python train.py --d_expert=224 --n_head=5 --n_kv_head=1 --rope_base=10000.0 --parallel_block=false --init_std_up=0.0278 --beta1=0.95 --doc_mask=true --steps=12139
Below are experts of layer 4 (counted from 0) of a mixture-of-experts language model. Rows are named router (the router's row for the expert) and show model dimensions 160-239. Each number is 500 + 25 x the weight over its row's rms, rounded and kept within 0 to 999. Numbers have three digits each.
Before each expert's rows: "mostly gets" lists some tokens that are sent to it at least half of the time. This comes from a sample of Wikipedia text that the model never trained on.

# expert 10
mostly gets: " species", "idae", " genus", "°E", "°N ", "- Kingdom: Animalia"
router:469488481451490491419505484496501481495484501540503452496508489494521484508499499465501495526512491509517497508509477460458500508479503457530538499509490495556515490513507497539491544451518509460528501529453539498465466454526522506502515484

# expert 9
mostly gets: " Kar", " Mad", " Kh", " Bh", " Indian", "udd"
router:509489497535481520512520512503520500497514535554518504497507551482518498502522457492515484507522518472483513460480535478529465505505507498516506489540473471491516464509510517492504477506479496545457503544492488454501492513512521537415513471

# expert 11
mostly gets: "ić", "ington", " King", " George", " Ward", "burg"
router:513513487501502505450520523538498441497525536491507509504467517526532546522528523492497468470483480517496536522506495485478461522514492491501481513491507526507499550475472494503496502517487501499494477482510472510520523540537512485431485490

# expert 4
mostly gets: "°N ", "\\", " $", "$", "_{", " | −"
router:483492529506506531521482500504497566515497513496507529523464542509483496493501523506475495510495528506479522490481470525490511523489503527523546508529517451516494518443481491494461491494473516478472496497446493494496486475456502509536517547

# expert 2
mostly gets: "==See also==", " Awards", " Award", "- List of", " He was", " election"
router:537498487445560532565496450448493509473511504477463426514493531488501484455518518513491502524485496543496495494508453509459511528481527490493499504497477547487491530487489476515476502503521487540524513514486528516489520506484505535515405504

# expert 0
mostly gets: " un", "che", "ö", " bl", "Un", "ü"
router:493513494487475481514497495524465475525469460470521541528511441516457509492495462514492508501490563495531480533524505453518509471509476482504475498458499498503496513509479530507559499487506489529516521481533501464518513523484483447517524505

# expert 5
mostly gets: "% |", "% | ", " | −", " | .", "″N ", " | USA"
router:484505524522515477524506536540491478534524490478495493495489491516501482471527510503467499467540471506507492477501455490470489530544514511492530499508547488513487511511525452470475479550464509495495481526494505509513466488514487487545496518

# expert 8
mostly gets: "  -", " w", " final", "- L", "- H", "- A"
router:499477490519521545516467485484511524486519474477514471499511510510438520483495478526488480505520481525483468507485514492520484518465517514469539496495541505510474467485515516540462507484527491495495501459505511515503513501505488517547450519

# expert 6
mostly gets: "oc", "ir", "í", "ac", "c", "tar"
router:486505477506490483514524535509510514491453475520509520488486516520520471516464490497500518473520508464500495506468509469477531472525459469516505510483468515448501509506532495510492462531499508500514494460492479465497495524498506498446495548

# expert 3
mostly gets: " that the", "\".", ", but", " him", " them", "ed the"
router:488488528570470484490499499506509512522484487490473505472556474478507514512492510504540517543482470490463511534523508584558513502486515562473453459527511524509489487527480516498533543507514469494489505502530511520518489526489507520539570496

# expert 7
mostly gets: " film", "\",", "er,", "),", " (born ", "ia,"
router:532519516493515482482492494451525516473545514526486519475474487456517504495500505476521516491479483516551506448498527530498551478499482507489441519490487502490496454521533467464479510459484543505465507539526489571513521489515462515544530452

# expert 1
mostly gets: " July ", " In ", " March ", "In ", " November ", " June "
router:511505501480501470511488488490484488494517519477507504500510467510507495534485545531496506457482479478483480489509525540517466455517519497495523505467521464494523517507495503455528471528507506437535494498534493516467502447502494456511484450